Weights of a small mixture-of-experts language model, trained from scratch on English Wikipedia.
Training: 438M tokens, 3711 steps.
Below are experts of layer 11 (counted from 0) of a mixture-of-experts language model. Rows are named router (the router's row for the expert), gate (a neuron's input weights, with its number), up (a neuron's input weights, with its number), down (a neuron's output weights, with its number) and show model dimensions 0-79. Each number is 128 + 32 x the weight over its row's rms, rounded and kept within 0 to 255.
After each expert's rows: "mostly gets" lists some tokens that are sent to it at least half of the time; "comes before" lists some tokens at least twice as common just after its tokens as in all text. This comes from a sample of Wikipedia text that the model never trained on. Tokens count by the router's weight.

# expert 81
router [134 131 186  93 222 164  91 154 135 152 149 130 157 133 166  99  79 146 119 127 132 123 134  82 145 131 143 154 108 119 110  93 165 148 117 134 180  94  91  78 170 103 139  87 168 117 159  86 169  99 105 117 109 154 113 135 148 187 173 186 139 118 187  99 126  38 107 126  82 163  97  98 119 164 162 192 145 125 115  99]
gate0 [ 95 200 110 137 163  96 102  99 182 181  91 161 146 114 132 130 119 149 179 185 159  57 104 138 142 126 159 134 130 112 148 157 163 110 174 137 167 131 107 127 124 123 148  87 107  71 168 172 112 119  95 112 151 131 119 144  88 155 112 148 122 165  96 119 124  92  82 135 116 120 159 157 126 184 117 137 161 104  62  97]
up0 [154 105 127 121 146 157 150 147  88  76 206 122 111 122 132 118 108  93  76  63  98 188 163 155 104 143  53 119 117 135 114 106 125 104 104 118 120 138 139 104 150  99  86 162 109 171  89  67 164 158 174 160 146 124 130  95 139 116 136 127 168 122 209 141 172 156 175  99 119 129 102 125 132  93 129 108 112 136 201 177]
down0 [ 82 191 122 146 156 136 164 178 112  95  77 119  90 132 192 130 134 132 143 150 132 104 136  90 127 135 167 142  87 186 100  89  62 158 112 156 129 126 125 189 100 112 171 151  33 131 158 126  99 106 107 108 155 101 128  88 169 172  79 131  63 156 131 139 157 149 148 116  87 231 144  45 134 156 145 184 131 104 141 148]
mostly gets: " second", " first", " third", " next", " last", " largest"
comes before: ",", " century", " of", " round", " season", " time"

# expert 78
router [ 51 172 208 103 200 158 119 156 150 151 161 166 137 140 180  99 110 159 120 119 138 137 149 106 168  73 125 184 140 152 100 120 148 160 117 148 152  77 134  84 136 106  75 140 157 134 143  95 172  96 118 127 118 147  96 130 121 145 161 133 139 115 135 124 110  94 108 130  95 117 118 100 109 163 131 180 170 140 114 140]
gate0 [151 129 117 105 127 201 186 111 112 138 104 166 142  79 185 119 111 184 155 133  95 118 102 123  95 127 115 150  99  35  53 153 122 105 146 108 131  76 167 120 162 177 126 149 128 118  92 105 140 137 154 118  96 103  73 166 145 141 150 141 121 137 107 176  87 104 133 131  93 186 175 126  98 131 159  95 159 111 125 151]
up0 [149 143 123 122 116 195 182 118  94 139 125 143 171 143 154 121 130 169 144 126 149 116 117 139  90 128 112 171 120  37  75 173 128 143 142 114 113 103 168 137 160 142 138 145 143 158  72 131 166 143 167 119 103 127  64 188  99 140 130 141 118 130 110 191 109 117 145 142  69 196 173 110 101 100 190 101 117 111 133 141]
down0 [111 121 108 113 174 110 174 110 133 168  52 168 118 140 137 113 119 170 115 114 106  95 166 168 184 142  82  77 143  66 101 159 146 147 135 151 166 180 103 105 127 173  64 138 132 158 115 173 124 182 132  63 134 114  89 170 148 104  72 146 140 101 148 129 134 101 152 154  99 166 128 137 126 114 114 163 125 167 116 153]
mostly gets: " Saturday", " June", " Sunday", " Friday", " January", " November"
comes before: ",", "th", " April", " June", " January", " century"

# expert 35
router [108 157 141 111 129 185  76 157 162 171 156 148 152 116 184 100  73 141 115 127 106 101 149  89 183 156  93 151  70 130  79 146 145  98  92 121 167  95  96 136 139 123 116  77 151 111 132 110 181 101 128  94 111 175 181 137 150 173 116 127 149  73 156 117 107 101  96  88  71 168  77  82  70 160 117 140 139 167 145 130]
gate0 [154 133  96  78  91  90  64 130 178 143 118 114 149 132  97 161 145 157 111 131 110 115 103 187 130 130 120 177 195 157 146 109  85 106 126 101 114 135  68 120 123 150 131 107 140 138 136 147 180 116 124 133 129 163 127 105  68 142 109 119 184  69 184 127  42 112 130 114  68 114 179 128 100  99 106 168 108  95 133 123]
up0 [ 79 125 151  93 108 111 216  86  68 130 143 157 135 140 113 179 147 124 127 126 108  83 117  97 159  94  64 113 113 129 124 118  97  69 109 108 153  87 101 117  96 128 179  84 147 136 123 134 185 146  90  89 114 114 116  69  56 134  90 143 204 129 124 172  20 122 103 116 111 126 108 168  63 123  86 107 137 123 114 176]
down0 [118  85 126 117 156  80 144 112 145 135 151 216 169 126 144 128  61 132 187  93 103 116 135 158 114 147 150 151  73 147 103 172 151 147 147 134 135 136  99 124 101 116 167 167 118 112 122 116 169 132 149 172 146 132  70 101 131 111 118 151 115 102 106  89  81 137 136 163 117 139 105 147  90 130 115  93  95 126 145 107]
mostly gets: " wrote", " make", " returned", " tells", " gave", " appointed"
comes before: " the", " to", " a", " his", " in", " that"

# expert 12
router [ 60 127 171  71 178 150 139 169 103 202 189 132 116 106 141  80  92 146 151 133 131 114 170 112 150 122  94 162 138 125  79  62 132 138 116 129 181  80 113 127 148 123 115 110 168  80 186 129 130 112 115  92 112 160 101 147 159 174 172 142 150 113 169 121  94  65  88 122  76 124  89 108  95 177 129 149 170 164 136 151]
gate0 [109 102 126 118 132  84 102 182  80 170  92 105 117 100 150 120  93 137 172 101 136 121  97 157  91 115  79 146 108 154 151 116 103 142  83 115 132 151  87 187 169 208 138 136 120 151 149 169 178 125 160 135 136 107 137 143 122 181 149 131 141 189 114 133 119 107  94 171 118 132  92 156 118 146 102 139 151 132 144 145]
up0 [163 167 127 129 167 160 149  80 143  86 127 186 132 157 100 143 129 132 172 130 110  79 142 134 117 156 139 112  90 125 181 183 102 103  82 198 112 121 150 121 116  74 128 131 123 143 148 105  94  90  80  84 100 151 117  87  97 133 106  86 194 121 108 151 112 175 155 103 127 173 113 171 133  31 154 123  73 124  80  96]
down0 [ 93  96 141 122 107 126  68 144 126  87 118 127 131 100 179 114  66 128 145 103 125 199 128 150  93 162 103 145 118 144  98 168 182 167 102  89 107 131 148 134 148 105  63 129  94 152  90  72  69 171  93 165  85 132 135  49 139  92  92  89 181 167 112 105 146 146 130 156 109 105 119 135 126  98 146 155 139 132 136  98]
mostly gets: " 66", " 61", " 60", " 58", " 83", " 56"
comes before: " |", ".", "–", "%", ",", ")"

# expert 17
router [103 182 151 118 130 150 121 150 178 110 128 162 110 163 119 120  81 142 103 101  60  87 136 117 147 100 101 156 128 143 118 116 121 133  40  82 135 110 114 109 105 106 126  78 177 104 211  99 173  82  96  75 111 158 123 172 169 144 164 129 151 121 154 138  81 117  96 131 130 158  85 108  95 181 174 118 171 173 150 126]
gate0 [127 198 165 103  82 173  97 147 136 105 124 166 145  80 223 202 126 138 122  97  54 136 132 149 102 138  47 114  46 114 124  92 130 129  92 193 174  90 103 190  87 127 147 156 145 136 129 125 134 131  93 155 164 172 110 135 121 127  74 123 103 125 132 160 107 128 105 152  55 175  71 121 145 133 123 140 189 170  65 138]
up0 [116  39 116 182 197 108 169  98 146 154 117  67 116 136  83  73 108 149 135 140 167 121 106 125 176  94 186 150 199 144 127 123 124  93 165 113 141 202 119  73 174 105 131  74 129  57 141 168 142 145 199 122  85  82 111 108 112 137 167 156 149 143 127 108 109 134 179 104 142  90 141 150 102 158 114 124  85 108 163 123]
down0 [116 119 151 146 112 139 118 108 162 121  79  88 143 202 205 105 162 188 142 178  74 102 156 133  39 153  77 173 161 124 126 169 122 128 116  76 126 153 124  94 143 161 131 125 185 105 152  60 154 116 152 113 143 161  53 116 137 154 165 103 110 149 189 115  56 108 150 132 122  98 133 164 173 149 163 158  99 135 116 115]
mostly gets: " which", "which", " where", " Wanderers"
comes before: " the", " he", " a", " was", " his", " 1"

# expert 118
router [ 82 184 166  88 157 168  93 140 153 158 142 146 126 174 168  80 124 155 121 119 110  98 122 106 150  90 108 132  89 167 111 141 132 139  94 118 132  98 131 130 160  79  93 111 135  83 132 118 126  89  53 131 102 137 168 125 199 148 134 151 172  88 134 101 112 121 128 116 115 148  89 107 127 174 118 138 202 156 166 139]
gate0 [ 83 138 124 114 162 139 161 135 124 162 147 113 177  74 106 122  56 143 147 129 153 138 118 120 125 131 136 121  93  75 173 126 110 158 165 106 158 104 126 117 153 112 103 154 167 128 144 146 124 104 133 160 129 148  65 154 106 147 143 147  87 101  21 139  99 193 123 126 117 162 127 169 103 102 140 142  79 175 132  97]
up0 [116 134 123 131 182 169 148 106 144 164 140  96 196 108  91  77  68 116 159 150 135 135 140 155 161 119 186 116  91  53 217  99 115 192 155  74 153  88  84 160 139 141  99 130 145 156 143 143 119 116 146 147 174 129  61 142 145 133 159 106  88 132  56 118 122 174 141 100  86 167  72 154  88 117 126 128 118 183 156  80]
down0 [160 133 116 137 159 162 110 161 155 145  78  99 187 106 104 116 154 155  98  85 120 126 165 188  99 136  94 126 139  93 117 146 154 187 143 156 166  27 109  80 102 190 122 171 130 170 149 104 167 103 126 160 156 116 122 109 144 114 180 173  98 164 138 171 110  94 167 115 144 138 113 104 169  98 109 156 116 222 150 171]
mostly gets: " ===", " ==", ")===", " ====", "$$"
comes before: "\n", " ", " Succeeded", "\n\n", " 0", " —"

# expert 38
router [111 145 143 118 133 147 121 142 149 149 147 121 179 154 180 125 105 105 158 126 103 106 126 121 147  90 108 165 116 142  90  95 111 141  89 117 166 106 107  87 155 136 106  46 151 114 160  76 169 109  95  85 120 154 140 139 151 163 189 151 160  59 176 123 107 114 108 111  85 172 120  87 119 157 162 153 154 167 128  86]
gate0 [163  68 153 124 175 107 112  58 147  93  89 106 167 159 159 143 101 133 140 140 108 153  49 146  83 137 164 127 140 172 116  77 164 142 189  87 149 125 121 114 155 144 108 114 118  87 155  90 134 147  71 120 164 113 170 106 183 132 167  88 149 104 125 107 154 166 153 102 137 118  93 153 113 118 125 132 108 174 129 116]
up0 [118 168 146  98  45 184  93 223 128 154 171 127  75  81 101 103 109 128 122 106 103 110 147 110 140 148 126 165  81  62 116 185 113  67 130 162 135 139 145 173 129 100 142 115  78 177  98 203  95 123 195 146  90 125  91 152  86  94 107 123 116 136 133 121 136 115  82 193 112 168 134  85  90 130 100 157 144  73 149 140]
down0 [123 176 103  77 171 159  56  65 164 118 162 163 154 122 141 187 118 137 184 154 163 114 115 112 146 144 130 139 124 140 119 153 138 109 137 113 156  71 117 120 151 171 116 126 177 165 137 187 101 187 139 143  66 108 146 123  95 143 143  94 129 122 161  89 153 128   0  92 117 133  81 162 112 131 159 131 134 163 135 111]
mostly gets: " when", " until", " during", " where", " before", " because"
comes before: " the", " a", " he", " his", " they", " it"

# expert 16
router [ 77 158 163  74 151 151 103 147 122 153 166 164 129 138 154 105 102 146 143 114 126 106 165 115 113  99 114 177 115 134  86 107 195 155 127 135 178  81 105 122 166  62  93 136 192 102 159 149 132 105 107 119 115 167  77 168 139 160 178 158 142 118 151  71 120  73 103 128  60 112 120 109 120 171 161 161 170 127 122 152]
gate0 [110 131 119  89  76 109 139  78 127 185 144  53 116 110 110 164 100  61 132  80 120 180 188  88 116 114 107 119 141 152  81  89 117 119 161 135  94  90  75 123 146 119 159  67 148 132 124  72 125 126 142 117 171 179 138 138  85  73 118 169 141 140 126 126  92 174  93 168 120 149 160 167 117 132 135  99 115 172  74 109]
up0 [112 129 137 113  91  81 141  57 123 158 153  68 138  75 112 140 134  76 135 104 138 156 163  98 104 108 103 100 132  99  78 130 170 101 150 125  90  45  89 133 122 136 138  80 154 111 142 105 110 155 160 109 144 185 153 162 103  39 175 157 150 158 132 127 118 148  80 158 131 112 128 171 106 115 142  83 113 179  63 110]
down0 [119 143  73  94 115 132 145 144 184 145 135 122 126  73 163 186 124 110 138 154 156  95 119 148 112 115 109  64  65 155 183 124  74 157  68 116 130 150 140 174 118 155  79  98 123 145 143 111  80 120 132 119 166 140 117 180 101  84 127 158 102  90  52 150 121 182  67 109  91 135 120 166 123 148 118 171 155  97 155 151]
mostly gets: " 38", " 56", " 48", " 35", " 40", " 37"
comes before: ".", " |", ",", "–", "′", "%"

# expert 127
router [106 172 182 118 138 141 103 183 150 147 175 129 148 131 128  52 110 158 101 103 111 110 125 127 144 117  76 158 159 152  98 135 214 116  66 101 156 116 123 124 162  99 111  98 147 117 131  87 129  90 108  96  98 165 128 160 193 216 144 184 151 126 148  92  87  92 122 114  98 180  96  99 125 133 161 149 170 137 144 180]
gate0 [167 130 108 178 141 161 143 192 116 107 106 126  70 148 112 150 147 175 169  73 169 131 129 200 155 133 117 127 129 113 109 150 165 148  92 100 109 114 156 103 139 129 132 113 142 158  85 108 135 108 127 128 141 115  96 206 182 140 164 148 158 121 186  89  94 104 104 126  90 129 141 129  73 116 101 131 181 164 133 115]
up0 [139 146 118 131 117  80 175  88  71 166 151 128 122 142 100 178 119 185 120 113 137 170 132 122 100 163 122 188 132 159 125 140 110 166 136 159 140 122 181  97 134 135 171 103 145  55 118  81 139 122 121 124 178 131 126 111 108 138 155  85 119 101 147 104 145 112  75 114 191 156 138 104 198 204 119  92 102 155 131 112]
down0 [ 80 141 159 125 119 121 153 124 119 143 154  97 148 107 115 149 154 110 138 134 122 136  84  95 135 141  83 120 117 118  74 114 102 124 118 147  30 133  89 117  85  93 185  95 147 104 138  82 116  93 183 166 144 174  96 118  89 114 109 155 110 129  92 170 115 146 181 129 138 120 123 157 197 137 112 123 126  97  62 175]
mostly gets: " Singh", " Jr", "ova", "kar", " Bunny", " Carr"
comes before: " (", " |", ",", " and", ";", " –"

# expert 112
router [ 85 134 152 124 172 142 123 145 165 153 162 155 153 165 161 137 103 155 104  64 120  98 176  97 127 126  96 128  69 181 108 106 139 167 110  56 120  97 128 138 153 103 120 120 122 103 150 133 147  95  50  98 115 132 110 180 170 173 191 117 153  90 149 125 105  97  75 114 109 131  88 116  79 122 146 154 158 154 133 118]
gate0 [ 72 135 194 118 160  78  99 146  90 122 141 116 150 195 148 118 101 120 132 115 103 212 112 115 124 199 140 119 159 142 163 153  83 157 114 143 160 107 182 149  86 137 109 167 152 164 145 161 124 124  92 119  68 109 185 169 101  75 153  87 149 159  70 146 201 111  68 146  68 119 134 112 107 177 213  74 145  96 118 169]
up0 [ 91  99 145 164 150 120 150 122  90 162  96 135 124 128 159  51 151 139 177 124  94 116 110  78 154 119 111 179 111 119 164 128 114 134 128 115 101  70 130 143 111 104 145 151 102  91 112 121 119 184 107  92 122  42 165 164 130 118 168 139 146 129 104 196 101 122  47 136 104 109 169  93  81 113 135 104 151 118 161 107]
down0 [162 144  94 107 150 126  88 174 135  74 119  81 117 114 135 129 145  78 187 149 116 156 146 138 151 150 197 173 137 114 105 168 102 122 132 129  95 115 112  49 116 152  94 130 124  72 106 138 107 144 129  77  95 133 151 103 136 101  87 102 151 111 128 143  79 124  93 165  48 132 160 123 170 148  98  69 125 118 138  96]
mostly gets: " Township", " Places", " Representatives", " Motorsports", " Cemetery", " Carolina"
comes before: "\n", " |", ",", " (", " =", ";"

# expert 93
router [124 158 168  43 134 157  91 150 135 158 152 121 130 149 158 103 125 188 104  72 110 100 134 121 172 124  87 151 123 145  97  93 144 143 102  97 128  70 100 115 151 100 124  68 133  76 171  94 112 110 120  91 113 129  87 150 168 180 154 142 172  87 176 129 126  85 113 122 101 147 116  94 106 152 144 165 188 155 170 131]
gate0 [149 180 184 117 142 156 116  90 122 115 108 101 103 152 151 175 103 129  95 114 110 150 145 155  73 110 121  89 120 125 139  97 172 128 160 112 116 141 119  96 134 136 125 191 106  89 160 134 103 118  71 121 139 176 100 141 162 131 142 134 168 117 121  32 194 139 118 148 136 126 145 124  95 111 180 160 201 103 113 114]
up0 [107 200 190 126 119 183  89 118 122 103 104 131 111 169 138 180 104 135 107 102 140 160 143 154  88 141 128  95 137 125 181  83 129 113 151  81 130 153 117 105 129 112 130 176  94 105 152 130  56 115 134 118 122 170 113 116 145 138 138 123 165 148 120  13 190 141 137 136 132 127 170 132 124 127 160 147 202 138 125 116]
down0 [136  77  86 114 101 161 134 117 132 103 129  95 136 116 114 112 120  98  85 101 137 123 120 154 141 156 130  60 137  98 169  88 135 126 170  80 133 107 134 134  95 140 115 196 170 128  98 147 100 171 140 159  83  78 136 118  82  98  93 169 149 212 128 128  40 116 190 167 121 200 149 144 124 151 120  97 189 119 123  97]
mostly gets: " York", " Vegas", " Jersey", " Angeles", " Harvard", " Montreal"
comes before: ",", " |", ".", ";", " (", " City"

# expert 44
router [114 177 134  68 139 161  45 153 150 170 152 145 172 153 149  97 106 176 131 108 137  99 170  90 148 104  95 118 107 167  92 105 160 189  76  78 124  96 135 103 182  80 100 167 169  91 167 119 161  67  88 108 113 156 113 168 169 169 177 101 166 109 145 130 105 148 101 137 123 125  83  97 138 142 166 127 163 149 114 116]
gate0 [135 138  88  39  91 141 150  94  80 130 128 128  89 128 148 141 150 137 154  87 155 181 125 120  64  64  93  83 118 155 145 131 103 124  54 134 127 131 155  95 151 134 118 156 226  78 138 171 139 126 111 118 102 208 179 119 134 137 140  76  28 107 157 168  90 154  60 135 124 145 180 135 129  92 139 102 131 110 154 159]
up0 [105 134  78 121 138 141 149 123 138 163 129 142 147  82 117 123  56 183 113 139 148  74  79 109 187 142 173 148 122  68 117  97  97 141 158 114 110 141 155 124 141 119 171 135  88 185 114 150 143 129 163  98  75 107 120 202 135 105 179  94 164  88  94 114 107 129 136 130 118 136  87 109 122 166 151 100 111  89 115 154]
down0 [121 162 140 102 172 148 142 124 133 138 165 180 102  86 156 155 130 118 127 172 137  81  93 165 168 142 159  92 121 126 160  99 164 129 149 116 150 156 140 112 127 163 176 163  91 155 156  88 123  74 121  78 108 148 116 235  86 131 116 146 141 158 148 116 150 226 142  92 149 110 147 105 129 142 129 177  97 108 174 112]
mostly gets: " @", "–:", " 🔨", " →"
comes before: " ", " 1", " 0", " 2", " 3", " \""

# expert 80
router [109 130 173 100 154 141 108 140 123 145 157 171 174 124 150  91 109 158 108 138  94 107 138  96 161 126 122 141  89 184 104  87 139 149 119 128 128  76 101 126 152  75 108  76 158  74 131 135 160 122  89 121  79 162  92 184 141 151 150 153 149 101 164  77 100  93 110 121  99 130  60 117 107 132 165 170 133 155 169 133]
gate0 [146 161 111 128  69 126 101  82 136 132 161 108 126  94 172 162 130  60 185 104 171 134 184 104 152  67 103 123 142 129 155 116 148 147 176 113 136 131 127  90 146  52  93 119 139 110  89 198 119 147  97 109  91 156  84  92 129 127 171 118 133 152 153  82 113  43 148 120 138 164  96  87 160  88 151 140 151  84 113 106]
up0 [131 193  90 129  99 165 124 134  95  88 147  48 169  60 145 187 137  81 192 157 181 121 149  91 155 135 117 110 121 138 164 126 153 211 156  93 118 159 158  75  97  73 114 107 146  80 115 168 126 130 136 125 115 138 140 137 115 144 199 157 155 171 162 123 138  99 128 125 136 141  68 104 139 101 109 157 138  78 116  93]
down0 [103 121 166 181 124 134 136 161 139 155 109  58 145  87 144 160 139 121 112 141 144 136 112 130 175 139 153 135 119 158  96  57 186 165 135  79 115 137 154 149 144 103 124 136 101 110  56 209 113 157 133 127 122 102  67  91 114  74 162 131 101 145 124 104 123 152 185 110 121  86  93 134  98  80 111 134  87  56 141 114]
mostly gets: " 2008", " 2007", " 2018", " 2014", " 2009", " 1998"
comes before: " |", ",", "–", ")", ".", ":"

# expert 54
router [ 94 151 185  88 117 154  67 127 183 141 155 144 151 120 158  86 121 142 132 116  90 123 129 117 160 118  88 167 103 124 126 133 119 103 116 108 109 122 145 102 157 113  75 119 153 114 146 135 161 106  95  66 122 170 140 145 181 170 171 140 150  61 179  84  95 101 108  96 103 197 103  95  89 199  87 177 101 171 118  94]
gate0 [150 147 149  95 108 112 142 110 120  81 124 147 119  89 145 156 145 124 116 142 118  97 177 133 146 255 114 164 134 114 176 140 143 141 128 151 161 112  62 103 158 129 131 147 133 104 170 141 182 103 134 163 176  90 151 111 104 142 114 169 163  98  92 150 136 129 165  90 118 175 124 144 125 116  95 153  98 116 155  93]
up0 [104 102  68 173 112 121 125 110 123  96 109 129 145 156 106 115  90 144 140 127 174 112 111 155  88  56 132  76 134 120  96 137 108  78 147  73 130 145 159 143  54 136 145 120 127  98 112  92 108 150 132 131  72 193 171 128 139 113 110 127  98 115 158 119 199  81 123  92 137  95 131 153 107 107 111 141 132 165 126 148]
down0 [121 116  54  77 117 120 126 115 149 165 197  76  96 120 140 104  89 137 104 152 160  94 157 179 183 123 135 148 190 180 201 118  97 151 107 146 117  96 188 109 134 100 179 128 124 107 105 140 134  92  96 140 108 115 114 192 133 136 169 117 107  94 113 122  51  83 105 104 120 131 106  96  87 167 135  99  87 122 148 149]
mostly gets: " made", " make", " built", " took", " signed", " opened"
comes before: " by", " the", " in", " a", " to", " on"

# expert 108
router [111 161 156 116 131 150  86 136 178 172 141 155 150 114 163  98  79 153 111  94  91 100 122  88 171 115  74 176 131 148 109 127 138 111  78 111 139 127 123 128 140 121 119  78 140  99 171  84 206 103 114  62 126 176 149 155 157 183 132 132 138 140 168 126 141 117 123  84  98 178  59  67  85 170 111 155 123 167 174  96]
gate0 [ 98 130 127 106 123 160 117 169 122 133  85 122  75 120 145 128 181 116 150 141 137 137 178 188  94 120 116 124 166 124  96 174 144 123 156 125  90 101 132 146 150 145 126 133  75 127 139 181 162  98  80  83  73 139 148 117  93  82 110 157 116 127 185 194  82 115 106 142 164 111 106 102 130 129 101 166 213 118  73 105]
up0 [148 164 139 133 145 144 137  68 131  93 149 170 121 123 106 137  92 138  96 154 117 143  87 109 189 148 179 155 135 116 163  80 143 167 102 122 183  99 155  96 101 108 129 134 173 121 176 105 128 122 153 135 156 103 107 166 155 187 161  86 142 133 118  86 192 134 148 106 142 114 124 157  99 147 154 107  92 123 154 134]
down0 [110 132 171 140  93 103 206 141 140 106 168 129 119 125 123 141 111 144 126  80 128 161 103  86  87 165 104 140  79  91  84  99 145 159 169 107 118 139 117 118 118 167 140  82  94  85 167  73 140 170 124 136 144 122 126 142  94 188 128 139 140  71 127  72  79  71 116 125 125 112 129 133 137 147 177 184 161 122 106 160]
mostly gets: " make", " wrote", " tells", " says", " provide", " find"
comes before: " the", " that", " to", " a", " his", " it"

# expert 27
router [ 90 150 180 105 174 169 123 159 128 140 157 152  91 167 120  98 110 163  80  95  91  99 153  96 132  81  68 138  95 130  86  92 171 135 105  97 142 104 130 123 140  90 115  92 145  82 168 132 145 110 104 108 120 156  89 183 157 163 112 137 138 128 177  99 109  90 117  97  99 115 137 100 101 170 119 148 150 166 190 146]
gate0 [165 154 140 128 140  72 159 104 117  70 105 143  74 130 148  77 115 118 106 130 127 125 126 125 111  83 161 139 123 188 165 140 124 137 110  90 198 184 144 130 125  96 157 110 126 151 168 161  95  85  89 159  95 143 141 130 100 158 134 173 103 154 169 147 176  86 129  98 135 104 109  92 133 104 149 173 116  61 122 107]
up0 [ 46 138 100  78  81 155 133 130  95 162  85 152 109 116  97 152  85  84  55 130 110 159 144 163 136 122 143  87 118  87 166 122  94 151 180 168 117 164 116 131 171 175 111 111 117 154 147 138 131  95 146 115 106 118 115 114 142  93 147 110 150  97 168 118 109 169 104 105  94  78 103 159  70 148 178 125 150 140 103 118]
down0 [ 90  83 139  59 145 158 159 136 139 170  93  54  45 202 129 103  78 113 130 154 129 110 111 152 137  78  46 140 130 164 126  63 133 105 129 134 161  86 128 147 111 157 123 111 124  94 125 188 170 199 117 103 106 140 105 105  56 118 152 141 106 115  96 150  80 131 143 158 127 117 151 130 116 151 141  90 189 113 100 102]
mostly gets: " ISBN", " Books", " NY", " Ltd", " Cambridge", " Press"
comes before: ",", ".", ")", ").", "),", " ISBN"

# expert 92
router [113 119 162  92 147 153 121 135 163 162 168 146 179 148 123 107 109 112 125  93 125 105 175  73 182 112  65 166 126 130  47 113 125 168 118 160 123 111  82  59 176 131  78 112 143  90 173 116 168  89 131 113  86 140 117 176 156 207 141 145 133  80 166 114  81 110 103 123 106 138 115 118 141 132 129 155 170 152 151 138]
gate0 [121 101 124  85 161 184 132 118 105 171 130 133 132 183  71 140  92 174 195 110  92  91 136  76  84 128 102 106 145 119 131 128 155 163 107 174 173 124 123  71 146 115 117 115 151 105 112 116 146 144 164 108 132 108 100 133  73  78 171 113 101 174 119 107 126  88 144 115 106 100 133 142 172 104 172  91  80 132 129 181]
up0 [107 116 134  97 179 176 141 108 126 124 174 103  93 165  70 159 118 147 194  92  93  71 141  77 117  88  92  78 138 142 155 143 125 164 127 142 132  93 151 108 144 103 115 144 188 158  89 115 114 124 174  97 141 118  98 120  82 102 137 121 109 156 101 106 108 124 159 130  85 114 127 134 169 138 160  97  87 165 131 168]
down0 [146 140 103 140  81 127 149  96 178 154 124 126 105  88 141 127 142 132 120 148 117  77 125 164 156 124  95 127  65 105 176 160  97 164 149 144 109 188 160 163 108 160 163 157 142 174  77 125 132 130 118 147  39 115 112 104  78 133 101 200 107 159 127 165 111 117 135  94 151 144 144 102 125 110  90  85  93 146 140 140]
mostly gets: " near", " around", " across", " along", " throughout", " approximately"
comes before: " the", " a", " its", " an", " their", " this"

# expert 117
router [ 97 141 141 112 161 141 117 160 154 118 156 150 145 128 152 106  83 129  78 119  79 126 130 113 187  79  94 123 129 141  76 136 143 139 119 167 207  94 123 124 143 104 107  75 164 102 186  91 171  97 118  96 109 177 155 157 166 174 163 149 158  73 190  80  92 135 119 123  94 183  64 105 105 178 139 136 183 140 179 136]
gate0 [161 146 140 174 144  93 154 116 131 114 145 133 158 187 116 141 117  59 128  87 142 175 144 176 103 160  92 142 131 171 148  96 105 112  92 175 163 111 133  79 122 114  72 106 114 147 115 104 141 112 115 182 155  76 142 164 104 188 122 167 136  91 115 101 141 163 137  90 164 135  93 117 142 195 148 159 140 139 113 130]
up0 [112 118 139 113 133 147  89 164 134 138 158 113 124  98 194 129 112 158 170  74 166 127  98 121 124 123 141  96 156 108  61 115 145 137 193  90  79 148  87  75 101 145 143 104 134  84 123 130 131 114 208  75  69 122 176 123 104 111  79  95 127 178 108  80 118  66 117 105  78 175 159 118 123  60 134 133 166 106 112  55]
down0 [ 98 120 134 162 179 140 141 126 118 102 102 154 133 144 102 170 129 142 112 150 150  81 145 142 178 115 101 114 166 152  91 140 141 142  90 122 169 107 148 130 151 139 190 176 135 182  78  51 129  81 165 118 112 150 205  95 164 123 179  77 117 137  77 159 186 134  54 122 102 137 117  67 165  79 131 125 185 191 184 149]
mostly gets: " has", " have", " what", " had", " having", " without"
comes before: " been", " a", " was", " be", " is", " had"

# expert 115
router [101 125 144 136 153 176  97 156 130 155 171 129 134 110 134  55 128 155 111 103 121 122 143  99 141 135  97 131 100 185 110  82 146 161 130 115 166 105 147 119 149  93  94 121 143  92 152  73 105 114 100 132  94 143 115 160 179 179 157 195 181  85 192 124 117 135  99 129  90 136 137  88  87 156 139 166 182 163 169 139]
gate0 [152 127  95 157 160 217 189 176 169 127 177 107 106 189 155 131 118  80 155 158 161 133 160 156 128 140  76 151  95 122 143  28 114 154 144 149 135 163 143 131 151 129 105 126 142  85 138 128 118 167 151 113 149 120 146  82 124 124 130 157 147 136 129 110 116 128 126 135 158 132 105  93 155  80  96 164 126 154 140 160]
up0 [ 87 152 118 141 160 159 177 189 127 163 182  92 119 180 127 115 151 115  95 160 126 141 192 145 147 142 107 121  88 152 110 109 197 133 135 104 154 136 125 152 119 178 198 140 138 183 158 106 100 172 125  77 122 165  72 131 127 137 145  66 102 159 117 136 131 120 102 145 137 127 123 146 154  89 138 166 138 134 130 145]
down0 [139 101 107 130 176 184 140 127 143 117  90  91 117 152 130 134 163  81 138 121 114 149 121 172  82 152 109 110 101 138 113 144  76  96 218 146 159 125 106 124 130 140  91 150 144  99 154 144 135 159 108 142 188  78 205 142 107 120 140 131  86 135 135 153 133  99 104 151 128 138 128  83 156 116  74 125  97 103 162 143]
mostly gets: "==", "===", " ==", "Early", "disambiguation", "Notable"
comes before: ")", "\n", "See", "==", "History", "),"